config.yaml
d_model: 448
moe_layers: [0, 1, 2, 3, 4, 5, 6, 7, 8, 9, 10, 11]
router_score: "softmax"
routed_scale: 1.0
balance_bias: false
router_bias: true
init_std_router: 0.0162
norm: "layernorm"
norm_place: "pre"
init: "uniform"
init_std_down: 0.0425
lr: 0.00473
warmup_steps: 200
decay_shape: "linear"
Below are experts of layer 7 (counted from 0) of a mixture-of-experts language model. Rows are named router (the router's row for the expert), down (a neuron's output weights, with its number) and show model dimensions 320-383. Each number is 200 + 40 x the weight over its row's rms, rounded and kept within 0 to 999.
After each expert's rows: "comes before" lists some tokens at least twice as common just after its tokens as in all text. This comes from a sample of Wikipedia text that the model never trained on. Tokens count by the router's weight.

# expert 11
router,165,268,244,142,182,192,235,202,299,256,226,175,241,204,239,198,246,186,255,291,188,237,207,211,181,271,89,197,205,152,251,241,155,118,275,223,156,220,143,243,179,173,186,234,140,153,202,168,226,199,228,174,289,122,245,207,223,203,119,194,168,127,183,152
down0,109,216,300,175,193,165,225,234,202,183,238,192,204,129,238,215,265,285,178,181,178,226,253,176,225,184,265,176,241,273,204,232,199,146,187,183,207,235,171,161,213,151,170,229,211,227,260,168,161,133,195,153,170,180,210,194,186,257,182,172,217,100,180,226
down1,185,301,225,134,132,296,234,184,249,164,155,246,186,206,248,307,236,179,197,264,214,191,215,232,216,266,220,205,241,290,203,110,144,161,218,187,236,133,212,250,227,80,257,110,183,167,207,213,149,165,225,211,230,211,232,164,249,227,178,167,204,201,113,160
down2,274,212,181,228,243,178,226,209,214,184,165,228,150,159,155,162,164,140,244,195,149,187,223,253,168,244,220,189,189,222,161,254,193,254,205,235,188,185,222,227,275,176,191,219,144,102,132,160,242,235,212,219,210,203,124,148,191,228,225,142,139,236,149,95
down3,174,138,265,183,205,191,195,277,211,166,182,179,174,131,226,179,200,172,233,168,196,230,174,205,163,194,176,156,149,123,169,237,104,169,234,190,282,197,231,172,149,220,206,136,205,145,247,169,203,219,215,313,184,180,154,234,235,133,104,183,213,307,198,222
down4,117,210,277,174,170,230,170,148,208,175,173,190,203,254,213,131,133,245,177,260,162,171,140,176,184,160,192,244,172,199,180,127,210,202,308,193,166,255,252,297,195,185,228,238,212,226,143,196,204,250,161,217,188,178,152,165,207,183,234,178,245,214,200,180
down5,182,110,259,191,294,230,155,225,179,197,221,137,200,151,252,224,184,192,107,190,297,165,226,165,246,182,173,161,172,214,190,171,264,217,250,214,128,237,276,180,249,249,215,168,119,190,225,217,175,161,138,247,224,216,228,191,187,146,196,270,238,193,180,182
down6,193,223,234,252,210,215,133,176,272,223,141,104,238,162,171,120,148,209,171,148,208,188,293,208,125,237,195,236,234,240,204,250,223,195,192,227,192,185,236,236,235,273,239,227,209,169,157,110,156,213,226,230,150,270,222,173,149,177,174,227,181,250,137,260
down7,228,175,243,155,181,171,229,208,277,202,146,212,208,184,162,197,280,221,189,144,144,241,196,191,170,162,173,134,197,130,230,302,220,160,183,298,221,219,173,193,152,201,211,200,202,117,177,259,67,137,130,187,131,174,226,149,227,182,192,180,166,226,229,199
down8,184,177,135,124,174,274,253,230,224,248,214,169,204,166,140,197,198,236,120,234,198,172,192,241,175,248,166,183,188,276,187,157,185,180,163,165,183,207,230,205,306,169,180,164,213,181,212,149,191,276,130,156,215,189,156,212,176,164,168,182,170,115,136,217
down9,250,232,167,300,236,237,155,204,233,137,160,169,238,213,201,154,190,227,243,189,156,138,250,160,171,170,150,204,216,125,191,152,194,124,190,230,183,240,117,253,202,250,234,190,160,266,207,203,181,197,222,229,178,181,256,201,202,163,311,172,197,199,108,189
down10,190,188,144,241,260,218,252,204,206,227,186,179,209,193,238,210,100,182,160,135,213,229,163,129,102,226,212,201,250,165,201,199,184,182,184,192,201,176,193,152,179,182,206,155,255,227,223,147,131,175,210,179,260,123,225,195,239,174,235,192,237,242,159,200
down11,135,191,240,154,153,222,269,213,275,274,320,192,176,192,220,188,264,226,260,119,228,188,145,124,194,175,216,173,247,234,197,231,286,156,230,214,144,266,215,157,212,138,214,171,193,205,220,177,167,300,156,189,172,208,232,194,286,191,199,222,141,184,266,55
down12,155,245,192,211,244,192,204,195,207,199,267,202,213,301,145,132,146,236,203,176,153,205,183,191,144,204,92,192,252,253,269,199,170,199,202,213,178,232,228,157,226,210,192,194,109,266,182,164,251,187,236,224,207,225,256,201,251,168,255,240,139,196,197,220
down13,190,234,197,176,278,233,265,200,258,310,160,208,155,302,281,189,233,217,175,237,220,262,174,251,162,252,182,182,214,275,219,216,231,178,200,246,238,219,244,185,137,204,124,159,182,194,155,203,252,182,131,244,179,185,153,184,273,229,123,162,216,198,108,226
down14,170,181,225,189,266,194,177,89,140,214,200,177,141,188,196,151,181,253,221,177,194,237,189,220,240,255,225,212,219,217,165,236,168,221,221,186,184,176,178,187,235,215,175,132,214,216,204,214,156,226,248,221,216,195,134,214,140,221,173,233,201,200,187,221
down15,197,218,169,169,160,198,224,200,138,198,230,215,259,180,204,229,154,170,182,282,131,208,172,160,163,196,168,167,132,243,194,208,210,274,190,217,206,249,184,196,275,285,199,190,114,198,183,217,122,262,256,245,204,189,211,293,218,143,158,216,293,164,299,208
comes before: "-", "|", "\n", "The", "In", "=="

# expert 29
router,150,226,235,247,214,179,255,281,226,232,226,194,263,180,218,234,239,181,212,175,131,222,232,248,101,222,205,136,180,164,233,210,183,204,178,207,229,201,203,232,155,155,136,209,147,151,197,217,162,211,163,109,236,203,175,189,175,244,189,190,211,143,233,179
down0,193,243,165,167,187,128,215,234,194,137,227,185,193,215,259,137,236,189,182,219,213,187,185,266,185,267,186,210,163,136,189,198,186,220,184,153,189,147,181,213,234,247,219,158,195,302,293,140,214,199,146,184,181,240,179,201,248,249,266,192,203,219,192,218
down1,256,155,242,107,231,125,183,237,256,185,224,236,225,254,286,146,241,211,172,176,188,224,214,198,199,197,201,235,257,163,173,254,197,200,171,151,170,191,186,126,199,235,166,245,224,232,242,235,232,163,147,189,191,261,228,158,204,188,254,180,196,213,228,233
down2,171,161,208,264,212,181,178,122,242,194,200,188,264,299,230,250,172,237,207,119,201,237,166,157,219,257,225,200,146,211,283,217,217,244,136,170,215,188,246,256,205,158,156,187,246,278,190,165,153,237,227,240,175,258,213,158,212,275,224,201,236,173,243,168
down3,136,230,178,148,234,272,243,146,241,226,230,191,155,186,151,216,241,206,163,227,190,206,92,178,214,239,112,217,150,298,246,235,131,190,137,197,222,178,163,184,220,206,220,149,259,154,191,176,138,195,208,213,204,173,181,185,172,240,223,167,154,173,203,259
down4,204,248,186,120,155,197,198,154,179,279,185,204,180,135,260,192,140,134,173,144,229,230,198,226,194,270,214,165,228,212,168,129,158,226,246,269,173,116,169,206,238,226,237,143,249,134,242,130,193,180,230,144,179,192,230,184,184,191,159,326,229,255,150,167
down5,188,194,179,221,163,199,237,161,211,148,257,148,237,295,252,230,144,226,175,253,139,227,177,168,194,268,219,233,173,217,233,174,152,184,212,188,209,194,170,165,192,171,179,253,248,185,194,207,316,221,240,169,185,190,141,140,155,170,177,240,179,176,189,170
down6,168,191,252,329,179,204,198,184,234,182,165,191,205,187,156,170,250,211,172,269,273,220,220,164,261,208,245,151,229,208,153,259,264,201,129,173,142,178,163,231,202,254,143,286,241,193,184,224,161,196,177,188,199,194,257,240,270,170,167,181,226,154,243,169
down7,170,221,145,239,212,179,172,156,193,212,212,217,193,213,145,205,196,142,243,252,218,185,268,158,149,215,280,162,211,201,299,301,211,177,213,248,214,207,219,242,170,151,128,111,111,198,193,107,207,120,221,173,179,224,250,211,187,227,182,187,148,228,209,128
down8,182,165,177,192,172,236,213,160,211,255,146,165,163,212,206,259,212,224,164,161,217,202,216,229,155,161,294,180,170,250,130,159,232,239,239,314,180,192,226,111,159,251,192,272,154,183,128,168,258,204,209,251,113,170,214,113,179,206,237,183,199,167,231,227
down9,166,110,187,187,161,219,199,238,154,168,182,144,252,125,200,182,188,124,157,137,242,188,151,198,159,217,154,232,258,207,233,191,246,88,164,239,221,257,141,209,253,125,211,195,262,115,183,169,238,249,207,224,185,189,247,167,223,180,190,245,290,87,282,171
down10,187,252,213,188,217,246,93,149,173,182,212,171,260,188,256,206,215,195,225,233,163,185,193,145,305,208,217,160,187,194,194,182,184,233,216,202,135,219,194,219,148,205,252,230,221,270,246,161,188,228,204,294,154,174,263,162,176,155,244,204,243,297,163,244
down11,272,209,137,239,209,242,194,206,85,178,182,136,208,233,155,185,229,224,154,211,193,216,154,167,247,181,220,241,238,174,233,195,220,201,220,190,170,203,201,206,256,202,203,171,208,279,186,177,199,242,193,200,185,176,156,230,238,173,159,214,209,221,274,196
down12,202,217,214,242,168,200,111,190,173,187,213,191,219,228,264,214,216,210,177,281,237,223,227,250,180,260,245,217,192,202,121,192,150,135,176,197,219,216,191,203,225,174,189,229,181,121,163,185,162,215,272,170,173,223,230,224,272,217,254,164,115,302,288,194
down13,205,161,160,184,238,236,160,239,246,168,128,230,225,215,158,191,166,115,250,162,236,254,214,233,209,242,206,231,233,223,299,235,183,223,282,241,221,202,129,151,184,185,240,209,202,205,140,208,189,237,208,263,195,216,258,162,164,184,193,221,104,169,213,202
down14,149,281,234,263,197,215,181,131,210,210,170,131,128,215,234,186,147,174,228,199,178,272,250,237,168,191,211,209,182,247,175,189,266,254,234,235,169,217,227,170,218,197,260,205,229,190,190,183,111,211,269,208,275,258,286,161,211,200,235,239,212,217,220,171
down15,213,123,159,209,250,123,144,193,214,162,160,199,200,214,214,279,250,249,221,253,202,230,270,190,261,253,194,132,232,225,251,179,277,183,183,102,241,257,194,252,208,193,197,232,154,124,184,272,237,233,145,193,212,221,131,196,186,283,224,147,236,243,149,248
comes before: "\n", " The", " He", " In", " It", " She"

# expert 7
router,243,193,250,217,210,239,238,231,227,190,241,257,248,210,171,180,249,134,245,190,157,268,256,222,159,210,212,148,177,172,234,190,236,177,267,186,214,187,142,206,201,193,222,199,184,149,221,188,173,247,162,171,219,176,203,304,235,159,188,193,200,220,172,195
down0,107,182,204,270,200,160,192,244,215,177,133,159,254,162,253,172,173,102,152,207,171,198,225,225,168,174,209,186,213,212,134,208,104,189,116,219,203,226,216,326,153,135,166,206,187,278,222,194,191,231,152,158,183,220,178,223,232,239,196,194,233,238,192,150
down1,225,128,278,237,128,154,191,109,151,213,226,194,202,275,242,130,177,169,205,193,182,192,212,219,215,219,228,173,150,235,147,193,182,213,256,207,206,135,244,202,233,234,166,142,178,265,252,221,146,225,202,234,204,265,188,216,163,193,301,217,253,156,199,248
down2,183,198,134,200,167,218,207,186,214,173,142,270,240,227,215,190,203,208,152,182,279,192,151,216,199,286,200,262,142,295,178,165,213,154,198,226,272,207,198,98,189,222,199,125,172,122,192,225,265,182,198,169,201,239,237,258,253,219,219,150,253,198,212,222
down3,226,153,230,207,164,143,125,209,152,145,252,166,230,304,243,215,201,262,143,257,202,181,165,182,166,146,253,255,216,224,243,100,166,164,168,193,162,167,265,226,185,179,165,128,237,163,220,182,160,198,332,187,201,228,238,165,265,261,203,248,156,234,216,154
down4,200,134,237,200,242,192,264,177,227,260,198,188,189,215,276,174,260,208,176,258,216,248,269,189,203,230,213,184,183,249,241,249,260,138,171,128,245,188,273,188,203,126,168,172,223,215,210,182,135,244,270,207,211,205,239,211,194,203,174,171,247,198,182,190
down5,280,129,201,204,206,250,172,191,150,255,143,184,218,236,257,205,176,133,204,137,183,234,273,141,192,238,226,207,191,237,244,238,269,133,202,167,222,182,236,199,157,177,180,141,188,208,177,170,252,174,232,243,145,176,256,155,167,188,234,222,271,191,257,150
down6,233,309,167,223,209,231,188,216,278,217,161,226,178,251,199,220,266,216,243,208,187,173,206,206,242,210,179,201,210,202,202,196,148,152,188,200,193,214,278,195,169,194,147,277,240,195,244,299,194,315,191,230,250,192,221,159,271,275,194,190,183,232,208,148
down7,256,236,164,212,188,276,232,210,154,130,175,259,176,169,206,198,188,162,232,205,258,180,154,208,216,275,223,169,152,268,183,213,197,190,283,194,157,145,195,267,170,196,148,231,250,257,176,191,157,145,277,238,179,192,193,225,193,246,200,172,214,191,195,218
down8,217,281,162,191,208,198,191,220,183,246,162,220,177,189,132,205,275,227,287,205,218,278,128,153,237,201,275,158,232,158,167,230,213,184,252,166,149,99,169,206,154,247,231,176,219,166,204,248,230,215,242,243,202,221,199,172,191,207,219,207,202,166,136,229
down9,237,166,189,169,206,239,185,211,261,196,142,165,250,212,194,176,212,271,248,186,202,131,139,204,220,188,256,244,275,253,203,272,116,206,200,198,178,174,239,179,138,184,256,243,211,157,206,203,156,218,296,296,231,174,178,218,167,193,190,239,243,223,228,164
down10,215,201,220,192,227,148,182,229,215,190,208,254,196,195,181,268,153,256,159,246,192,184,206,180,188,138,227,186,178,136,241,225,254,193,210,163,219,226,174,230,202,228,174,205,214,99,230,190,207,186,257,167,252,157,200,155,212,196,168,201,211,172,217,187
down11,224,204,196,227,233,160,185,231,154,227,201,191,228,227,229,120,159,237,220,201,155,199,227,206,189,187,215,227,170,144,226,231,199,187,226,234,197,236,134,129,201,225,147,223,152,184,239,197,221,217,153,120,211,162,265,223,151,169,270,225,127,219,273,171
down12,198,169,199,207,191,273,200,87,156,71,181,223,179,204,215,166,206,208,145,116,242,241,186,258,137,216,173,184,197,183,240,281,134,242,169,201,191,180,158,174,221,157,192,181,227,197,206,182,172,196,141,165,200,202,265,192,206,197,161,175,212,234,241,253
down13,135,172,190,193,209,172,180,198,284,203,228,222,199,200,194,231,214,206,241,196,153,209,138,247,141,268,125,215,178,217,144,96,204,216,258,143,202,273,215,205,271,293,162,243,260,187,224,212,163,270,168,203,193,268,233,157,140,173,256,216,135,166,296,227
down14,160,162,142,174,191,196,164,222,204,213,164,230,202,176,184,223,170,177,194,201,188,187,187,166,199,177,162,263,192,214,232,171,209,293,222,131,177,186,175,256,169,192,155,178,191,234,224,217,170,176,207,167,182,148,198,250,257,162,194,195,193,264,178,178
down15,254,240,219,163,271,201,248,214,175,196,191,245,287,251,126,153,197,189,172,188,212,138,179,190,243,131,289,192,238,180,146,180,130,212,221,163,249,267,223,258,198,186,179,175,232,217,219,137,251,195,210,167,169,157,162,172,206,221,167,144,210,185,215,135
comes before: " of", " and", " in", " for", "s,", "."

# expert 10
router,150,194,235,268,203,207,181,210,240,167,179,268,242,218,213,191,274,208,275,216,240,222,206,197,130,242,209,197,139,189,272,121,155,157,262,203,169,156,216,182,193,173,209,224,155,209,265,209,191,226,98,222,178,259,272,180,274,250,204,195,243,214,178,121
down0,159,158,130,276,171,205,204,215,196,141,239,280,214,224,183,107,169,236,150,212,192,243,128,254,217,232,158,141,230,218,192,238,189,218,135,239,112,175,185,171,207,145,177,225,250,273,271,217,155,185,152,226,209,224,195,223,244,198,241,235,210,346,201,161
down1,226,276,199,243,258,193,178,244,208,165,223,186,191,285,193,187,204,267,219,149,184,200,200,119,173,187,132,228,276,166,176,174,242,212,98,186,194,213,213,214,154,184,157,255,228,125,169,187,253,219,182,190,106,225,136,196,287,261,272,148,277,190,189,220
down2,231,220,194,176,238,203,243,209,186,186,181,199,191,155,204,137,187,223,272,133,151,272,137,164,160,167,211,206,171,207,215,202,207,210,231,175,191,134,107,250,207,237,252,242,166,101,149,256,224,238,218,251,238,227,161,166,156,176,126,213,164,120,142,171
down3,219,236,224,256,228,175,162,160,180,240,218,180,217,189,192,213,213,149,158,192,220,209,243,222,184,195,249,153,163,210,280,286,145,157,175,191,252,272,250,241,122,142,242,219,221,213,172,217,202,164,204,247,158,258,259,144,216,199,144,232,273,132,142,253
down4,228,142,203,132,224,232,245,202,220,214,147,174,132,217,189,220,159,271,204,260,220,203,234,233,256,245,186,209,215,187,272,145,231,265,106,170,207,196,204,171,221,175,175,264,187,196,207,203,225,215,206,159,150,238,229,123,218,166,144,206,228,135,250,191
down5,218,211,199,195,226,179,173,167,162,159,249,167,284,253,272,196,174,244,244,229,220,183,173,150,246,133,213,136,242,271,158,198,157,195,172,206,202,219,247,168,229,180,120,239,184,216,88,154,224,225,173,219,115,238,199,204,195,197,222,211,129,136,243,297
down6,213,221,258,279,218,174,263,257,219,169,242,206,182,169,163,190,147,208,231,124,121,256,204,244,207,157,207,217,130,206,181,105,125,235,168,220,202,190,216,174,169,216,240,183,188,144,174,257,139,270,233,267,220,220,180,229,153,175,213,259,172,258,179,202
down7,178,280,197,160,201,170,155,165,209,235,181,137,195,173,243,232,206,88,174,248,228,222,227,244,224,239,186,221,267,158,214,235,183,242,154,247,273,229,139,265,159,176,165,221,182,229,187,209,114,202,187,163,196,104,265,221,238,219,127,210,203,182,225,219
down8,117,193,236,207,258,190,151,250,206,178,244,184,227,162,137,192,186,226,176,198,206,150,162,196,155,174,227,178,168,140,165,204,167,178,221,245,224,166,195,236,140,178,170,186,240,176,214,243,203,287,277,220,223,205,189,155,184,168,155,220,187,167,166,178
down9,202,224,241,158,228,195,260,216,223,159,177,138,196,215,195,136,188,219,204,156,159,180,160,254,214,213,172,234,258,216,160,237,199,121,174,216,149,229,204,211,227,206,152,165,131,189,183,125,182,249,180,159,259,181,124,242,184,217,187,218,307,220,234,173
down10,149,191,231,223,196,264,159,233,166,218,184,157,170,255,189,200,175,182,138,121,185,207,180,213,170,231,137,230,194,221,255,201,253,236,165,239,180,148,171,179,253,195,129,185,172,201,257,203,202,146,214,185,204,183,177,218,180,203,208,198,253,175,195,134
down11,203,150,222,187,273,230,177,157,163,202,198,202,192,197,191,99,153,216,201,198,260,246,230,128,138,217,295,209,197,239,170,247,176,236,173,197,134,219,159,201,241,167,116,177,154,192,207,188,225,142,173,231,190,193,223,202,117,223,285,165,212,261,152,213
down12,203,169,173,283,246,239,183,195,141,220,189,185,185,265,179,185,222,159,232,282,247,231,191,152,252,204,150,210,256,232,183,167,231,195,252,239,185,202,170,170,204,233,313,175,192,199,190,194,232,202,166,153,238,223,207,237,252,190,276,129,110,131,225,153
down13,214,216,184,250,154,231,299,142,151,116,215,233,260,214,266,242,180,220,187,205,266,256,236,211,195,195,272,205,271,148,229,228,195,159,192,248,177,139,248,232,249,247,184,132,184,228,203,175,274,249,235,237,207,253,237,163,144,201,265,217,205,156,256,175
down14,194,301,215,208,204,150,188,145,257,229,202,182,173,286,194,170,232,166,232,222,247,166,243,112,223,147,198,237,205,219,177,147,203,230,188,231,189,268,210,227,168,167,171,144,191,193,169,254,174,245,211,169,246,236,133,199,245,192,212,212,182,246,234,214
down15,190,198,196,165,219,229,229,237,251,229,202,171,258,192,199,223,141,254,195,201,294,124,244,156,257,279,226,255,185,220,214,210,192,162,227,208,251,252,181,194,168,234,181,177,203,191,254,208,195,242,292,116,205,160,204,185,157,167,171,214,189,270,188,165
comes before: " to", " the", " in", " by", " a", "ing"

# expert 20
router,209,214,204,236,199,210,204,185,228,205,197,216,242,221,226,184,283,196,236,225,169,275,256,220,174,223,164,152,171,203,247,157,186,201,194,220,216,163,203,194,224,165,156,199,240,154,191,173,178,259,182,220,186,205,220,267,253,184,202,123,158,131,177,219
down0,195,217,208,205,221,235,269,173,198,165,178,248,178,196,297,201,264,232,230,140,192,197,230,226,192,203,142,226,216,201,213,203,178,133,235,199,195,110,228,240,184,208,162,143,189,209,161,210,105,210,152,201,132,139,246,159,165,233,248,263,226,204,189,152
down1,211,217,179,156,219,178,137,278,211,159,190,218,236,179,256,232,228,129,190,175,173,234,252,171,178,193,178,185,201,271,246,162,245,247,194,309,133,207,203,164,203,184,195,209,177,188,161,154,286,208,232,199,237,204,122,222,234,170,197,204,133,195,194,168
down2,220,295,236,234,200,235,139,252,231,181,173,166,158,215,171,184,212,273,191,201,259,165,218,107,205,246,123,173,213,197,183,166,172,156,125,170,227,254,127,249,197,175,191,174,271,234,224,170,173,167,171,195,186,155,188,191,217,226,223,113,220,232,174,244
down3,227,233,245,216,223,286,119,256,220,128,206,160,191,202,175,209,235,161,183,262,156,154,231,240,146,155,282,187,243,220,102,273,188,186,182,149,100,177,256,207,232,187,266,202,200,226,186,224,197,146,221,201,248,156,199,221,172,202,326,188,193,140,132,235
down4,176,234,229,174,170,116,236,131,209,200,215,131,270,190,226,237,198,250,223,248,141,233,266,210,203,216,181,220,226,183,253,161,148,135,215,181,270,262,218,224,255,221,209,262,237,147,167,133,211,310,225,249,203,193,219,234,137,178,189,160,210,201,181,278
down5,135,197,200,196,230,169,181,195,202,204,162,199,185,215,187,178,269,168,164,184,229,175,169,144,231,183,237,209,133,255,184,205,116,252,139,189,250,206,252,235,197,220,185,232,252,225,207,175,212,279,149,146,240,157,198,237,212,284,148,219,151,152,181,133
down6,182,203,206,153,180,190,143,197,107,171,204,184,232,205,137,249,167,169,123,155,225,245,239,170,183,158,216,144,177,195,206,163,221,217,187,157,244,209,167,210,212,248,177,172,191,187,225,167,194,256,177,173,182,264,217,188,188,203,190,228,193,162,231,289
down7,187,218,204,153,166,197,256,238,252,224,226,165,196,222,203,307,274,165,229,185,219,245,229,133,77,123,157,166,254,196,164,167,202,286,162,180,140,167,227,207,152,203,254,179,113,140,135,207,173,227,232,202,217,226,221,130,175,176,215,223,170,209,198,121
down8,229,197,191,222,142,248,155,153,228,207,300,255,206,203,202,242,272,179,195,228,211,222,214,247,177,160,197,206,130,229,205,204,194,196,134,180,146,273,218,262,204,189,182,258,220,191,225,194,228,180,166,202,244,228,229,198,208,211,210,268,212,209,113,144
down9,259,251,139,245,187,274,175,137,180,280,149,204,123,245,123,199,200,213,281,166,241,165,261,201,159,183,114,257,210,133,224,133,143,194,262,286,225,153,195,197,192,223,280,262,206,179,168,199,221,169,204,182,66,218,199,167,200,255,169,183,210,238,148,220
down10,204,125,213,241,199,166,91,235,133,241,182,188,262,197,285,196,187,219,234,272,290,147,185,155,162,145,164,201,214,219,219,239,235,211,151,188,191,198,307,207,196,152,185,211,169,183,195,187,229,289,165,243,208,245,234,147,171,239,179,180,233,221,204,214
down11,243,145,176,230,122,202,206,279,186,152,202,195,172,168,204,203,139,232,251,261,260,158,177,172,236,108,198,196,159,222,208,278,214,187,222,162,224,226,203,191,250,194,188,131,155,226,249,194,230,123,255,177,115,241,258,236,203,196,297,209,171,234,138,276
down12,205,206,248,258,237,217,219,296,271,245,255,198,177,242,128,157,251,147,211,160,89,218,143,205,194,146,282,201,230,250,148,226,256,244,229,221,172,194,255,190,244,170,243,148,180,161,204,246,178,220,129,256,155,238,239,160,177,195,197,156,183,191,159,202
down13,109,214,291,209,154,151,185,179,229,247,185,183,189,183,162,204,190,230,195,187,127,153,155,294,248,193,184,166,201,213,155,217,113,172,146,133,256,201,240,245,225,190,145,151,240,179,148,209,121,140,138,134,190,203,228,206,237,238,142,180,245,260,155,155
down14,216,235,168,135,168,212,178,160,257,184,201,202,243,212,213,173,211,191,241,241,234,290,191,242,244,282,197,116,135,182,207,174,129,166,213,252,191,208,162,205,144,172,147,248,184,221,212,112,162,177,95,81,161,200,240,149,265,250,227,230,185,171,208,185
down15,210,239,287,232,201,223,242,170,183,179,157,150,156,180,234,134,180,215,226,146,280,177,228,99,54,280,164,127,224,168,213,235,129,208,199,196,167,220,225,161,203,220,217,123,159,240,250,183,244,219,230,259,158,161,241,201,194,225,207,184,184,224,174,235
comes before: " of", " to", " in", " and", " for", " as"

# expert 22
router,275,249,221,260,174,161,268,204,269,247,232,193,238,211,197,224,237,206,210,219,247,252,227,194,184,170,126,185,210,187,175,205,160,172,219,183,196,182,176,250,200,213,220,223,128,193,162,160,236,194,166,141,204,248,199,214,246,252,169,118,226,184,265,237
down0,219,218,157,248,97,183,192,150,262,225,253,185,153,216,203,196,189,181,192,168,180,182,201,170,198,191,203,162,169,235,192,140,192,212,198,161,220,259,272,217,222,188,224,204,195,268,210,217,231,221,208,169,284,244,191,157,197,145,158,188,189,179,177,215
down1,155,255,175,186,231,186,203,179,162,183,232,285,174,188,168,198,198,152,127,156,237,188,280,208,175,189,145,225,177,169,151,180,194,196,215,264,139,164,195,203,274,166,118,208,188,147,195,243,233,275,234,228,190,132,186,244,128,154,185,230,232,153,234,178
down2,211,223,263,208,167,225,170,201,205,238,182,164,231,200,189,176,204,171,171,260,185,272,190,214,161,145,182,260,260,169,259,182,226,240,195,187,242,234,174,213,158,268,280,169,117,212,224,122,232,169,268,179,262,196,202,259,141,206,185,202,212,187,168,185
down3,274,140,179,180,228,145,225,213,166,227,191,255,130,167,212,255,220,242,214,223,146,161,193,165,172,195,257,231,236,224,234,141,135,163,245,218,187,203,286,148,226,215,250,153,230,152,193,180,195,259,161,201,230,138,188,243,212,163,252,118,231,169,237,162
down4,198,166,253,135,244,219,169,259,185,94,161,189,169,231,146,159,192,221,215,165,140,146,210,190,207,132,120,195,247,179,189,194,212,176,171,183,190,142,142,198,203,228,209,235,245,176,210,194,197,121,176,259,208,289,139,234,214,245,157,165,179,205,197,203
down5,183,160,285,199,198,133,210,158,220,216,244,226,158,201,250,213,289,242,221,95,187,200,248,192,205,210,218,211,177,254,126,212,269,252,182,159,217,207,195,215,208,171,293,255,208,200,247,191,189,205,229,128,167,165,182,171,140,215,217,142,172,286,140,179
down6,165,245,191,183,172,176,272,73,221,200,219,190,214,234,224,230,176,242,208,283,216,231,219,187,228,180,249,186,170,198,251,179,202,167,143,267,148,145,252,222,198,175,133,148,178,220,229,143,90,143,163,171,178,214,293,235,259,270,228,194,134,195,198,234
down7,188,195,240,136,190,199,196,254,175,188,231,182,174,81,222,215,192,218,194,182,120,240,147,257,163,217,223,211,185,199,220,282,199,250,262,214,203,232,226,183,255,149,209,186,164,205,183,163,211,175,177,181,182,173,214,143,192,185,213,170,166,210,214,150
down8,126,192,198,187,127,164,98,216,225,222,183,212,200,192,147,255,133,218,141,171,183,270,210,214,268,192,309,158,179,220,270,205,203,239,242,257,124,158,178,154,285,224,159,151,235,178,196,185,199,162,147,273,228,164,177,136,210,114,228,211,138,207,176,135
down9,131,204,263,202,218,193,211,233,225,160,165,166,225,264,217,206,209,182,200,194,189,186,228,211,206,216,224,214,161,247,205,179,227,250,229,210,274,198,149,242,166,244,151,232,228,193,213,180,238,155,224,184,242,195,180,230,193,240,181,213,262,197,280,208
down10,207,256,163,175,258,226,210,237,172,246,226,232,188,77,190,174,251,141,164,247,167,184,211,276,219,197,220,164,189,204,257,167,206,116,124,238,212,160,212,149,166,199,154,215,196,218,219,191,260,207,215,199,151,271,188,190,192,117,208,148,192,211,212,207
down11,276,142,159,174,214,178,99,279,201,152,150,211,227,201,264,182,180,246,198,263,192,169,169,184,125,248,218,133,199,109,286,141,229,281,148,204,249,163,183,253,185,178,172,163,189,202,151,174,234,195,180,253,237,210,245,203,160,178,254,191,190,168,198,204
down12,145,155,178,261,249,143,198,172,295,134,230,260,174,211,187,193,159,248,202,191,253,197,188,210,162,247,172,220,199,210,230,198,233,125,203,190,255,211,222,200,144,153,159,187,226,292,157,227,215,194,225,213,168,220,154,168,188,197,195,275,258,155,207,190
down13,180,123,232,151,253,132,220,265,212,273,222,160,198,214,274,131,199,188,203,171,236,130,216,247,156,163,161,178,166,171,193,228,149,213,252,171,201,175,257,189,209,196,181,174,183,178,287,203,209,201,223,124,164,205,144,169,257,221,219,182,207,230,212,182
down14,196,239,285,202,218,149,223,277,155,174,206,145,212,151,223,188,189,221,229,233,212,211,192,184,111,184,202,196,205,152,223,146,250,140,239,179,222,220,156,205,237,224,190,206,255,189,231,162,199,242,255,241,179,208,146,140,271,225,192,224,185,173,220,161
down15,164,180,146,139,205,212,224,183,211,141,247,179,240,175,288,168,126,278,219,234,243,207,181,191,194,210,126,226,190,158,226,175,225,145,208,190,184,259,129,207,128,198,175,202,294,217,193,201,169,312,199,236,263,159,270,109,249,230,189,225,158,161,193,164
comes before: " of", ".", " and", ",", " in", " to"